config.toml
balance_loss = 0.00241
batch_tokens = 65536
max_seq_len = 1024
Below are experts of layer 9 (counted from 0) of a mixture-of-experts language model. Rows are named router (the router's row for the expert), gate (a neuron's input weights, with its number), up (a neuron's input weights, with its number) and show model dimensions 80-159. Each number is 128 + 24 x the weight over its row's rms, rounded and kept within 0 to 255. Numbers have three digits each.
After each expert's rows: a language model's description of what the expert responds to; "comes after" lists some tokens at least twice as common just before its tokens as in all text. This comes from a sample of Wikipedia text that the model never trained on. Tokens count by the router's weight.

# expert 0
router:114121152145138146160149132159121121152086132093149156125130104098156132083159126119153127122117171142148168188126163153160141149135131132106118131152159146148149125082119125127157096194175135122081127125152108135116134159136103103145103110
gate3:142162113155092091118103110095164129129147106144137125128142113155122173131155137142081090116147145127143146127125128143149129120085164136144112111127164136085120145126155161154171123144155169102139155134160111130178112134114136096077097067
up3:131141168114176157155127131153117180097129090107086117138128146146118100099090146154137151129092116120145123125143118141100110109102134139149158083145143135168116155126139143127137133111107155105078180107172117137097133133096122116115117156
gate4:105094141131118133142153132146085104124117107099095155089141166145166117111142129113110134108109078129138149149130138159120109159088137104158123126124138147141132168160163170139128124159156128080167129132125137151130146175159124102167142164
up4:075053134154114089143108119108142131146107128115147125143100113132112153124113175105118074154101138154150153125141113148096117119125140151101152142092079090093109120123127095100130136095110128103125147112121159182169132109162074139110105147
gate5:127141146164107149116101132140135108102154130136143120159145162141171093143099125117119145129157117126110101149114148096147105127107178154146119129163168132151120134141107138143152125137136056116137159118138136166129132111130107121143183127
up5:099105114146141099128140107137133168100181094135105138157111141135099136140172158097137124137113079172131208148132126139144163128117118139135167125129134150115101160117126140118083106114161097100131103181104114121125177188120150092101106115
gate6:062116138107119184137166156151128105096109120117117147143157132109164126106111119128113118133183128158167116135131064124117113115093077129113144118109149138165140147088160130074098113127132132151151144114142166130122106136117113159150105114
up6:094127158097167126126100099117154143128153143115111095161142128132121172128114129141062102124148095158119133152105125147143084121124157123094133103148123133136132153076118149114110122136136158135127120105147156109170123138118141136124144080
gate7:135130135127115101127110132132120179179087157112118131116159122135153113134109140120138141125160092096125112140155116142133120179102137141108101131153138133116109130154153105124143135165145132119122132119084130052150093154102126099120157131
up7:149114110097105100096093122099114133158110145091151133140141088126100158142100134128136179120158127088122107126102130112103088095125127095158138105141089102095106087128098176077107155168125159112127160148134150140116135154116138126131166097
gate8:101144120100159136141119115148109139116140131126130101102177143165171140151164140136147126103118150077113172146130105133128101151138152143099149169062096115139140100134107160122143099168119145135156127124130129152071126143099112137145142112
up8:141138136084100152111135137111131140110152121140152145152119172113132098138169112154122154120126144183152136102152111141151151139134100088138173094137122148090147156167111173093106114113123127152108158131117148119156102105126123127114132086
gate9:161114145151123124138093133111124098091088154074116156091130107153132151144105101132178116074117151142129125154107099111127117151138144166104108120057124123173180177154137124142142105121163173138121141108100117132142074123105116087111176136
up9:163064150105098115109113104095130129160145112129136117131182115081136098110148101093132171098153188126124137100132114127109118192158153145117097129138142132150122126114150179073135145167154161124157139126153131131144084103113120158139155135
Description: Word-internal h/f pieces. Consonant pieces h, f, ff, sh, th inside or starting words, like Rocke-f-eller, house-h-olds, Al-th-ough, hosted.
comes after: "h", " H", " h", " a", "-", "e"

# expert 13
router:123081153184152129142125145100179151159128146108161140124115184129146121115128129086153136122109103139115116121119125106163096157129093164062143113134145103161166143146103142145123156106139113189189158159101112134123132174143143152135103116
gate0:143141164123126129148126110091189110106152167121148172151116107114134123170159108105150140132119112184134128096104146089139142113128137157132142145069127125124104099158144113147117126135127136112136192110090148104109173131133130173128129110
up0:138115157133087145137115120113167189122169142136129149152109171116101150139128131112106094110126126126106128107128125159154173158107135152127096129106142121122154116082124153158096108143136111129137144139120128139147141138112110101117149107
gate1:093125165092144148119116139140117161141141128174121153111133108120092095125102136120129140119116124156172117158179102119128130068086169141123121176143122134154146155126125067112125151120083099146135127159118132127115112120129155083136076149
up1:127044115146131120102149119155167162105146140132122147109117057112159154163150129126131120122154136118149071070105133113089075095146139164123136156108124119112074134128103130148107139120128112120148181126151144149127129157139128129134125161
gate2:126157153109123122104119118114176140137135106121144152151159125108143145127112167146168129116166120113123078140112110094107199141112131130096179117096101138120107115120130151148114132150106166137131133130092114110139144153152169128116110144
up2:112183129109090104142159100111119153111057128120191102122083104107162117104197152111152144125096117134103124118144134152133154130118127131115111148106164133102118133132137141116170133099083158128120128120138139154123148094137140111115124167
gate3:140142137159113114142148147113115142153121093124104137129125148126126142121161150130120163125130117127124114151134094140158134108132119183125172126143115118153125130098093163123141123125120155137145117150093187173136144114156111113118106125
up3:140120147160135123162125110115139114143179115127149110081133147101124146141054115153139146164123143117126097142086168110094118138189151076113131126078111108123103131109124109155115141123139141109127118133132099108188146106102115135116113125
gate4:081118125128156142062137114140103073127113155159130107116094140093143166115097149123128144101107128161143130159156126166135127107109152126070139165128130089139097102140128116161154123176149137144158128116125134125105176108123130096123173129
up4:142137097137102125129108106070122119156132108110080126133058124124135137204118082108160111135139142133121095083148144084122068141130115147138120175107125119132150143118121095151162131134127125136110177124146125124143097139116101105113130128
gate5:098128115117144115125126123149162147120104092162138151104156140149100149134140194122147130112136132130128104133130103134126127140161103109128152108147140107092109154133144143090157094104110160111111163129150104111113124190119163132074173109
up5:168129097121132136138164063123103147111144104138142175143149148110125103116138153162110118167147109143163089106163145158109139146084156139115125132123106138085145122092102111131132144129151141150074153145130135105182077080109144118126123122
gate6:125126136112122168138086169137133113133181153103134150165129097126113126143142124149143100131099157151139128138142082137079096125120144156102152174124101120074163153145077145180137145161156149110154135159157121119141114121158143171138169144
up6:118113136090124135131082139129137099153098104160118117136096177134155121098124117140123130138145096145154132086080139096108124161107169158143070100106145107137157119159134169152093115098101126097140127148112122121111143119160119080115127154
Description: Capital initial letters. Single capital letters starting proper nouns or abbreviations, often after list colons or table bars, as in N. archiphen, C-raiova, M-aryland.
comes after: " |", "-", ",", ":", "|", " of"

# expert 14
router:140115118078134136138122148129102125117087096139144136098140122113139168148141119114165090095126101132131128093142111149096148089160148112097128139128092194113120150142160114080163142122098111134117154119139133121135114152142145138122125134
gate1:138114079128123137157135140111136130145114120113095114082141148118107123103122107090117080143087107111148121152113104124126138099152120121164121126119099138135114157126141182165127055094106122114130138156109116136162134146149144074130147105
up1:148094109162125109132125129122131168147152168091157165119108130161078146143157158151163122119102125147112121107142186103132157133135154094150111089182133151120167137147062083142129152106138137119118163161130127132126094111110132105092110096
gate2:158133091130150125121123122146122091122138124135096143169113152147090108125105111111092103160139094154080135154137138141152105129114122138131128143116130140101088112139187124103151134093147112116138094099125147120098131165110172150142123132
up2:165107146153110136089165141125136173126110119143086162133154096124140159128123130116126146146132137084158081142147097105116100156133082138104111097126160089162143178113128135120127092082093122140128146121156150138133134132102106121110120110
gate3:127174089144121163144137121132167184108137112122129114149118112137119152147134144138095094150128122129148075136088113119125138095052083131142134142137157131187126125133133140140131109099119165142091137151116145123097126163146158131098158150
up3:150147103107127114096124148122134162107114170129131154157133135148146120137120123140100147133102117139102133127147138123151138130111150115143129113101133106132087128109100113163117137138171094091132135130177143112093106138167112153120113073
gate4:101141142140118175122165113103165098107117170103092118131144088118176119154133145119096128096096096120072084122169117150099114139150130078101096112145134138120126138119159158140131142061139118112125132134137118141110167171120136134124110143
up4:132144135120098113067123124157173110130155083147143097096134120127118134150080129117111162104145165133145159121165128094167120119119103106126129123122144153139124098135098101104139142171117108152109127126144152126129112166085148125098162103
gate5:133119099134081185125131160119181125113101106145144113123158130141077124140128113096130149088119123123137134126094171155131151170160158152093151120079124115086119103141116078133125115129117119160111131155094163118162179110128143140140110122
up5:128168169135102112100145140088129133159104128128108118086105145156130090145154126088111145071132143119131111113153119100084132131139107085112135112157134145124109127150124123131113114162125117142081171126160123101133096130154144142105111123
gate6:143145164150132130119125137183152135098096132116185103116144111150139140143109118089124175089118116109125112149097107157139140160104153125136143095110133149130118150117098120151108156178148139117103118128102112073120178098159159109121099086
up6:095145116098062138161073141135138122145137103185110105144162121150147112144112180131098168170153120135128124105149159118144129103095135134130123109115145126128146160161151094131122133124134115159085113113112151116133127095137109153189144164
gate7:100140142102107109101150132130093143104159129125103153114119125109129133148140109138157126099110117142097140085131121153151113148146148135098099127161114097165138124125146152129161149141099104163176166116139106147143166145133177167131155117
up7:139124142092120123138117106109144118106084148120108106121159162128152121125130121105134151101122154162141102123122111116088139141141124117105163135126133139095141107150147092131103136135126109085110144150130094146147135155104104164077102150
Description: Foreign-name syllables. Middle syllables and accented vowels inside foreign personal and place names, like K-ad-irov, Bud-ap-est, á, é, ó.
comes after: " K", " B", " J", " St", " M", " P"

# expert 10
router:161119108121094144084118135142116118068170103162100086123157132127128130145155104138137135142151143081131081134070166148133104131131129151155152117160137145147132141100108125157084111099109127097169104125132107107147160114106124152160098107
gate3:103128162163151113099120102101107150076192107144120114149164155155144116163170136153142114156113134155124102089190154113085130093106112127148134146125102111133152115161144123120186050173158139135133146118118136129132123072124110147142083064
up3:116110080144124124140155101114120110117120141123086141101112120140091157111143097173104105135119122149093130135098164110141108079117113138110139130134119123152123108136157118095116145134135117115160195071129190118161097149104142143116132132
gate4:153163138101179136134124106108094120139135107153130114124171103091114151147152111117145146148131114113081123105134129165121131111088127098134124185127130120127158113121117114103101092119177113129125118154129148134108118119134136123118131165
up4:100120122140114167121151082136156133153144127142104142121160119126158131119149168127114109150082123073113179088113120128146130143120107157107096147127170126148101108118094129123090109157124128107107112104145160116115140161094114154133138166
gate5:118121134128084088098161104115141111088143124123119113137052131082156127130148118135148100129147156152136125156101134147099143141124114151144163118126100119154144101138175096143102135168109086074116126099133139154120186142155162136147115114
up5:164102122133116110140112176091127139146143111156126110137099105130116119131129162154084136110090117132121104138146108159137151143106109143136118164146144117104140147133132132141147155134137083112094115120100147135151098146107165157095135090
gate6:140085116113120143128133129145109140139099151109130107162130118138109129096151148136109087139140165128088101117135154134099108172108157118097129147094137104098134147094145121146127120153152143099143085090136196183180124131163185116155141112
up6:134142133109156130142124120101097126142144129101138180119171092147120126137126114118131180119115128126146154123123141125116121192168116133131149115109140133127117108115114159138145163112139171154091144183114062141093127138141101138083151151
gate7:134094143115169065135109117135134106106136096120152111130110116129128146085126177082136163091119112142091136185132107160132134134124167166127123102165147139128150133111127089115055169120135111106141139133127157149133120115124139108130149080
up7:156162161131100123152126142127135127099128122121119121118139158108175118119125152152127156118071128126081143088141154161123206144117127106103120125123154131095146140130129110141155124095113101098128120135136121187124102112153129128122120152
gate8:110156135121126132128130099120150123121116140120083148081131141178085144132125175128140147120172134160129169133174128149136152132107133126094165128157114131121123146120135162104106130187146130110119143092094148109108083144113107147153105093
up8:127138128138128131119097154099162102167153138096145131102141126122155136119096108182098128124143117132154118147108148107129103116159091136115150121147154112095131171122149107129123125136158093164115168155164094146110153114106107127116134152
gate9:119143129136148112092123069144109115120155111130146120121185130118101122143123126145104153083118109109137119068108155129134152116138140172113160143113135112170146133110121093088131101172090172140098115121107109176145133124083059124184127116
up9:148124085148172102113147124147115137108155156123125110133137131106129108143118158119101122127152105202148101132111141122114153101149124125171103120140108127103096098085090111115110119147153122127123163146143150121141142125085102147160173113
Description: Articles and numerals. Determiners and counting words before a noun, like the, a, an, two, three, same, other, several.
comes after: " of", ",", " and", " in", " the", " with"

# expert 8
router:135097123131136134168162091115093144121136083165140138142181189109102091120151108156119157145139128113120148160113134142119150167095127165158098124146112146120136123106143138145114124098082168094124113172158126165162157094091146172123152138
gate1:185102076117109152119117147125098087107112127127089108104130123066116113118158125140128131138123123127167163126125115080080141140151143175124136139115116148142108141158104087114117116162141118109118164133132134166134112127126154120121125161
up1:156126157104112075135144150145076140167162137063144102140147130166105117153105152134112128158105122101125111085170128127134085141110179168139135142132140119128124123146144132101142137114100147117121118142093103142180136137105154144138064114
gate2:134108119135162149137192169089111121100116130168114125132113132116162119118098097105109133130152143148105115145158108122130056136111066170151097085168116109123135133117158157128137102133117104107123098161144109157120167142134167099130133132
up2:129104167127146142137084171137143135131105134101167120124108108115116131162103146122130148107185143137082130106148131159160143187103111141099154112159140132143103102102114134132109148155118149141149094069149142126181060124175161139143106132
gate3:097136156101153112135109115117109116139134140117200138103122122141143099124097146143117146108166124100138123115065109147147100094098132099143147117134132145094088122117128103125157119125138137135093141169116126130158133116162144145134098140
up3:110098121093111094143130114113099136143119105126090129141118172133116117133144171127143141140104149123102127107145104129134137129137090128132137153133106110150108094136078083181143168103089128138103135102134136133165143141166154142116077151
gate4:129126117133123117132158118146147109132142181140063154173122138133140106124103120138087124139121084141155082183123152146134143167090128131116101176162127100169164124100123136156149155121113152105129110125096105118164138117133166112105124104
up4:112135081194128117139142161114131163147107127098104118157099125142137148153139149140083160131119140152136150121145182139123133136127107118105135119135067121112158087111149112132124114155148155124136074159094145111182130158195113141094113107
gate5:188150126128131148115077129180117105115146129171097155117146123129096099130117132125129106145121139131139144113158065131084153156132113128126122136173120120119145155114172094123171109128118115154140050089096138137148134152117088162146147147
up5:192149102102152108121164108166102140146117096117083165117129157133150137128140149140147130160114124103137145128070151131162126135141112124117125095115083127135095162147156125139165140098140111128170155113153129106133102150170099123124130141
gate6:107065142150144118156194122097122143160107148163122136131138102128135139072123124123112116134108136150130075135111145126099093110153131093143153107159128140111129131148132149127160117118168162138119110164148152140146102099108187098152115081
up6:171154091094157102108070141179144111150137112154085089149122140097129131157115130114130129109180133120160151151154112133181116114088114168129094130128134110101134132150146112142093156087122118106117160130145078166104101150112099135154132148
gate7:088146104135114161117154115120083168116134145138144137129109149125098137178161163118080117112109139144128122120146117148134142084142131136151070161123142179074107141131108150139169157120115169140105116123166154161114120158176160121105119097
up7:145124167145119137145108142078154111090156124134122098110149141124117108114156108159153151162146117152140092141142094191101129146114096127119071120133131152158170118107117130124132121097125128122131140136127142132138067147107138153080138107
Description: T-initial word starts. Word-initial t/T and st pieces, plus list dashes opening infobox lines, like tournament, terminal, Time, Turkish, county.
comes after: "\n", " T", " the", " a", "-", " and"

# expert 6
router:152140117095089129138152173125173132124143142140143086141153153094105093138132099137113147154129144159161098114121102072141120160118157154140122139149089095136130143080108147162086165083081115124101086115159099139137105122111140175123140125
gate3:150126119197142120123120139137144125135131140094130142131182104116128084131125117109144101096101121143129139140124116135148166158126116140127098132121148113141124170136069088090120187144082108135128108137102171213103099160105088165149136123
up3:088124131140117140128139117132129148158078101083095087098104133118100141153182179074139107112125132140127111121141153123081120081105171156137145107083149092097125153169094151141062129166110131105123135118134111159137141142148096082137147129
gate4:134132157171137109150167122119132128144122160104115127133130164134083147131110106122115119132098140125121122111126150127151159128108062192167135151133120084141106153108095123144097120096134107062120115154166063136095118098124089128132143165
up4:132126143131122126132146145138123109113116119142137096128165112098141096113098133135107136142119110128126157113151129177100090143089147126121141146092155119130127122169134093061126143140138116164120160151115151130151107132131130098139116091
gate5:117115113100178139113122092085130122097136103152128140122171149110165125143160094118134109129137124143099119129154155157162119099157179103126154120149104172143181117117137115092157110143110124147134126140155158102115120093140172123138144124
up5:123124127160126135096146167180113142127165188136101111067121126117180124107098142122103101121141114055150165107122108112131145175080132111111125140129127145147106139104149138100149116114131191166147102067102109169131124122176096137104092137
gate6:143141149125119147171125095094135103109102109162154104130122158128116118117116118090164129152151110101131082166152111156069120136125084107142164136116137150143130130133119133095170156148107129171104129133136114145178092114109135170126100145
up6:098121067157140132158102096059134103162124139157115114126177135153154113140122125119107159115120073120093127118092129137147122117152106120132128130070075140145146091096121094168094109119108081102140090139157130122094105142141136115148128155
gate7:146149110124083160176154099148133095149113127093124120183109105128109109136117101140164152176104123119099170105162114091133108098146104139136169119164163147141156144091169099099087119089103080138135137114139137115111113148127149150132136092
up7:115172095126141137093121098143116099156131100136151107142135128146126142104125118118108135138166149143118127122113104152121169163074172133130096156138174142164094120130107146139124101147116124161115146099131118111147114125113153110114134093
gate8:153136134122095127121095093123135140139158112122111096108115133130122158107109127152104132162154108125107116108119103137123121133141126120154158133090140131114129159156121178095137106114105135153118125117132135124053140172156094121141144142
up8:144162141171137115102124137131179135118123139159188120136119142135159141175145153106128135143089080136144134094104074127158151136120093093131145139141147150118154168107130163127123147131164141136119127129115146160100100116134154124162171151
gate9:143127137131069136098157150097120121137106135108069115101111074164138123130168126150112123139127134125127128109132096139118147122108095088106150142134075077148077096139134125107128141127115149176091157099114130114133089108193111154162102113
up9:095130084148094128154127129110127159125108130154096127123100141151160066119100120127082165093124059151128115135110110137131158101141157136117130112131119173136152147073141135141116124089152113146129111161138114145097111123123117104129155094
Description: Table cell numbers. Spaces, digits, dashes, minus and plus signs inside numeric sports-standings and statistics table cells, like goal difference +4 or —.
comes after: " |", " ", ";", "0", ".", "3"

# expert 11
router:102137126107103109098078097107167157163091160136113072150104096169109132143100140187135137130114152100139161101102167093139124105130127145155133107097147154134112099112161139105159118159121111147121101130129112127135143157142113115100150093
gate0:137123125122176118114121122085133089156096064173116124163099152110114116104165157104080137132119169104142119152126147113111136121139126109153116111113108135116129088113126155151159095162118140127123103142150084138099135123100180103137090099
up0:108137151134148156151093136129103145113110134143169134115143088109090121122112122108131139182113171108111108118125123187134111104133129104156168158122155109163162125122145113144121072116099118104131114137138105062152131119093172121120128161
gate1:164159155132107139112162121136133146114131132137125115137123089141114140074144122105125139101141112173139122160159153124098097133084117139173123116107135128118153155147170117106091068137120153145128105129138160178099157097109106146146177113
up1:109106118100122170175139113175114099187155120126128126140113142106133119148127098120140180146113092141094181090150114166103141103157132098095106154174147139118090104115147126155102183115129064131103153140114141135098162131132135100129136145
gate2:173150128128173153160129119069141140159142083133104121107144133104134091155116167163137138167120161128108111136138129147114134114161124105131102113138133097127169131106153124074103165174134124152143128136136146149145104154139151143108143146
up2:103096131129132094145148142140116186121195103110131108120107129100106138111148087157161118183141141126140115086118117112119130126103149101139129116158099097096115183118152164142097092133171133121113164138178125144120131150124121121127115157
gate3:155145097111121139124126072149104145122111113118140120127100081171152067119163153086139132127117141124111126117129123101139142126138145119044149173118143146138138148093157133144113113124097134146136169130077134093130092150137095138121137134
up3:074165085084118102115131123142104151133168113142129156117075152125101091141146129061138140099180135100087118061132121130114142089140166119111149115111132132117127116130151149140129114125119104131132117150080145139120135104151130178122098140
gate4:142130142141129128121168130159094129134118162144132096127168161167142151147145103132125117152125121119150142159122120106139119119129088129119107141109108153186139135136112101165096071090103166152133130108169137115133091133080052143123148091
up4:140119158132117121119146143154116078134124126132137088108110178110126151120151143147115164142137114122125133140135106131105115154169160108153123111180112142126096166121104119156147174136156106139118104075152128152144132077117180149123129146
gate5:097116119100120112111154116136176111118120123110136122138148168052159134100156187153120139165139141135145136132112153155126136159133121091169125101137182135141121134108108142110124114137109087115140140116110111130154138125131131101151139157
up5:135128117127156123118180108128151145146131165151124098124108158112093145125137162117118087156096117098082121102120109129131130134138098107137131170113142123102098126175117106151116055106126127090126131123141106109155112133098124092125154122
gate6:119122128132079151153100115148142144186122087146062118140118126149097140093171128139141154119127099121132098079138093108139105122183133148119145127085110180103160133109139137123133111122153115106102133127115162142108128113120176129121101124
up6:180137158133083121118115114106108119112148119118170096109118123140144112112148161119139141128160141086151171166088182123111131108140172030130125114136163102144102144091122149109103095120099169114157141117097141131156119126117118144125119160
Description: Prepositions. Prepositions after nouns or participles, chiefly of, also in, to, by, from, into, as in commander-in-chief of, Date of birth.
comes after: "ed", "ing", "s", "ated", "ation", "ion"

# expert 21
router:145182093113111106111147123113070154163096100104115132124132136168080140103107147097152161150147158103166159098165126111123181116128143140148101103119095125102179141116147097108147160093141121120123127134128171131136122171099137132161150125
gate3:135149132126136094139143097148173126152098158093139127137112093143121152094138112134114118134158120136123134149130120089139115086094126074106118127128096141143106127067160124071176110117132143159123170151094136110121129129144142104125127182
up3:082085143093082129137135123099115071101141173154075120162121154129140099184157096121123160128136117117139157096117162136130120138172101156141133107138110135137142153167130112160123130111105119112084085098126135118136128094083163117119120115
gate4:116129123105138116150081106127173150100133135099089149119116123134110105136046156149146098139108126134110125133086098109126134117122097133149110117138074142104178112146101104123114125084160157092144137111131161131124113088145111124125124155
up4:161126081140115119141095133150142140091148152123119184127119119157078139112098167104160151149091124148135140155107124125154117156129130119140190146140119124118172127124161116125126089130172119119121109144105133117128132163111133132123107141
gate5:117090124119145133106131138105136098124097101148138125119127153146154147075116107122122130128117131092128145117147121144139127093153112110158161106084128135092157134110127134144107110137141140132094096122132108150132144090150160085152160086
up5:112141111161139105135129151145132105111092169097156144132117150150158130130187123114131127099101097146127118165138126175176110136135186132160122158106143140116145133105116112135114100129075140125110093182116119155132126118130121156112103127
gate6:124102094134133131116119106152159134086129159127119136140117133127154131098147146131153108092124111159157149160150097167132100148162125153132143096137141117103139172123129170133121093075101113104135152156154107156137095088102086128146159115
up6:084153132125170132164105150098105142137135112124120110144115148105108151063133128123093129113146093110116116132098139062181126133125100160136109142151129116163135132097134073161142137116122110152161123126166139120112126145106140159126071120
gate7:125115092123127160158132125122124129116142139144119150178121118145127111133143118155113081106137150143118152142165083147124148137127127100167137111174154117154097078150102105145187155116152132134122111150107112147080127161122137081176145117
up7:109137151145146135170133111220138179092162143095106133115130144159093156119086155114139107121167136134152133123121132141133147131131112107124109178138104152131125140140128100123132147078119149133148121143161132137112160132137130156143103126
gate8:156163113095133111115123129112171147136169142124156112131127137126139130157105121109135129139100119101132137104139067122114129114150130133148091091150122108110172088150159144139090119119134132157123115070171098139139118133147138133127156106
up8:098110127131137170164136167126138156106095115135111113123166106158065121116161136157139146119094161130139125165118133158119099109128152149120167141096148125109103108120095139131192119148156138147147142122098159116123142117104094098164107129
gate9:141121133141147121123192105099110155154102151108123091126114127061151167127147111126089074143166115104123143097116121101134110154119110145130155146164118138198143153093132125087132113158136121119127131107168156095140143127146067146128128114
up9:115119162087154140115109097125109133138114165075138110089151123151135103138122095155131127095182137065134103132157132144109101123116155164099095104124166131081132162127121148121111134146141155162109142141113157163150105126109151139105128123
Description: Table and list markup. Table pipes, list dashes and heading equals signs, mostly at line starts in wiki tables and lists, plus line-initial In, The, On.
comes after: "\n", ")", "3", "7", "5", "4"

# expert 12
router:096129105135123150129111150128116124138166115155154058090130136129100128155166136177128183127100127164103117153135149099144122128092147111122119106172134090115103146150113151150150116121178107155111142137142117137145106151107108160157171095
gate4:111077095081124097130118099101098128130115140148103114150134192124133118120119145114127101117126094146134157161138155124126123149126106114136112140113140129140123168192137112177126108155116140177167130144118130113126089119189169119110149133
up4:077113096096137121126117097096120102163160121144129114111119144115131152161106091110136095141129131157141137145115085118113101132139083165159126165114060135163119088130085158148128121116177133145123100156084140099132140164142133125086123145
gate5:155089115132140122145150139113121132143105106108129081112137108146140134165087156151155091138112138133107164121115082078121136108114138169116139127120168120153091167120140084094121090130123133145129149141153163118128105128146117140143142083
up5:130137106153108135109138137133116149142159091152117146178085160181106105115146147119129126137150122120124103135104143145165122122135113141113112166176089092083123121157148126138106125150130125119135151136136133141138146162142107093112117162
gate6:087148131090114132133114077132099147132129159117135152152185102117123106136146090119155125077121142105154057114141125101137137087175105126114113136144121100087133133169098072119150122149146136148096110108131138086152118128115125143160143116
up6:125166073107152100123097103109139121175093144136104103136183122121176096093128106129140170121133111074123114151139128153121166153123084142111180123108088129074109083145154131120131154143090114180096136121107085139151108122129144168134161066
gate7:099093149111132113167102108104152078141135153132124112109118152126157144117101108124133156141109150168145125147136121141165108112126111142169121135164099146118120133122118164118129159150094072100117163133106143128075079151096142066152067156
up7:128126135139111106134118151122135176109130137157132136138121178135156151103060110168110134125130193087129113113152123099141121146110161149132150129083117142157105149140130090156158134101142185133088132105099121127108116146167113118109122113
gate8:146116154099082114116104084103149089115157138120093105119134153124167132133131136088156179183161109150124130099114134145138152108133102153148116137154087136122126126135148057147170120116133140125084141115092142170127158176105109151161122124
up8:115114128135107134123152129085135143115131142164124127158141133146109149121095114113109104147138074122149105122157143155101120095155155167090099124137134114150091152140117121089137140114117173102161125123158097141146155109142134147108109117
gate9:077131134115129118150172193090147135119162128145105158130155134113154121106112127165160133131122130132139106119155135126124114155119134138157170099119136093173152158070111160160103105136161124157133141112135152128158133134126169163152147125
up9:148105160110144135135165169150121142139108103093110125089102113117125143153106124165133138132122103116079085119166121104164171107118126135120129116146154133120148141137151119147140094149148098071152116141108125129139144162126108114131140153
gate10:152173111132112104084166169158120117100158117169137143131151132150135131158173148149121126135166129155103158172143133151119065134160114139111131127115153077139135066141164112135143112143135123185109061122168110139100143126106138149164124111
up10:174111151116128119082102148108145158189120124169121138124155139144174105144147114115119136134122075137148131133131134153141167116086158136107124164109121158157134125132119155149141102152127094126093128093130137165089156136108126134119136122
Description: Prefix-like word starts. Opening pieces of words, often Latin prefixes like ad, pro, pre, inter, ex, re, Al, and ri in Orioles.
comes after: " the", "s", " The", " =", "ian", ":"

# expert 15
router:124142119126100143095118144128181117143136098110089111139145145108160127103108141161134138137121077098107137122165121144118118149092097165147146127166151160123082112112126138114140128097087140117109130099108147120113126137074133160129151167
gate1:172154124136109102092149165111121121140137148137122153143113104129159112171106162072131139130153139136133156174127088152087147083118159133121118103134123117124078136130138107099154097120108070124105141146076154107125134114093156133144116118
up1:129102141107154125145119116133158106093108145103122130158122098125115141098072131127114117132140153133136133072148093112138161156135156110074085146102146162125123127200130120112079104142115165140131093113126087111120168134136149130076132143
gate2:124177103166158122164083134155147107116141100115106152104129092158113149105098122092131116119147143116151166118143111147141121064120085145136160177095141074138101150149128081143136147127128133118109150135124130136120084167132117125081167133
up2:078151085116114147118142134106098177132114143101116159105145164149106142111136155143095145129103095138142126148113102175101122059157122168114122109094111143110159160106099123092099125135127127136137127119103132151133105167125124173098127149
gate3:129127096155142148124127089138124126188143126143136172126066084121168134127120081143140155133186101160161131136120147136146131123118091129140124112124116133138131158103124111112146157154091131136093152135155133157106139128116122112137130160
up3:113110142113093164115139143130144137135094136086150094127119090086122122151145133184149105075138127149094133151134093144116148150109135101097094143152088124136160112145136130117165120065152128135143151130117172124131125175150137124142115100
gate4:154117105160124116073159119072152137172138140124095118145121123110158116093089136125135115106163124181118089158139146153110155136118113117158143135185126103110094123068119126104146126136135103102148139111117155150115155107154144100128142147
up4:157150132170079129122101135118134121139081106077158134095129152139108114109125136170135078149155120137150112112134135098132115145173113087094123118099085163141104138155091140126133115134123113147124131117122109081132110127125115085125128153
gate5:170109104136154114142121126112182128130142111089163145105149097147132131159180118097108087161083092120131136149154110075159107169079094142115129157124090117101109155083127138125135147129136117130125147119113118149122104129121149118149119146
up5:088113171093142159122129090100118115111078128138124114130115143124083102128100156142109133096148153154128111078131157170136126118108134154138152103148149127129155121135116086115103154154123132122153133121145143142117135087124111083125110138
gate6:117156076136154127170123142115156162117128107129081140131108129143101145111121145130108133136151154127102132099122149137149131158128126141142094153139120179104129099112162132139159094148115194109140144154104121135092102148130188180087157120
up6:122124111140138107107125166095133123146175128096120182170124149111111139146127111127113080183118134086092107200134115155109141131093143174109124129111096148122113153126160131135128093130141129127143103123094156143126106126128111153136140130
gate7:110146141098122132141097115114126129150119143132101139108152113168121096088101173133096170091137100109119107154157131134104130098139118140103126093126111146156152157113078143069157130135138105148141137103113122116117159093127112136089131136
up7:152152136132084123135090104151152092125135134139147128124137119089120174139161099101153086121114170131121165132095143169080086116123110114144141111154167134108080113167176124153095157117119149105115129135157132136160117152144165117136113121
Description: Years and 'on' pieces. Digits of years after month names, as in November 1941, plus the piece on in words like Non-, Colonel, Nakhon.
comes after: " ", " D", " February", " August", " January", " s"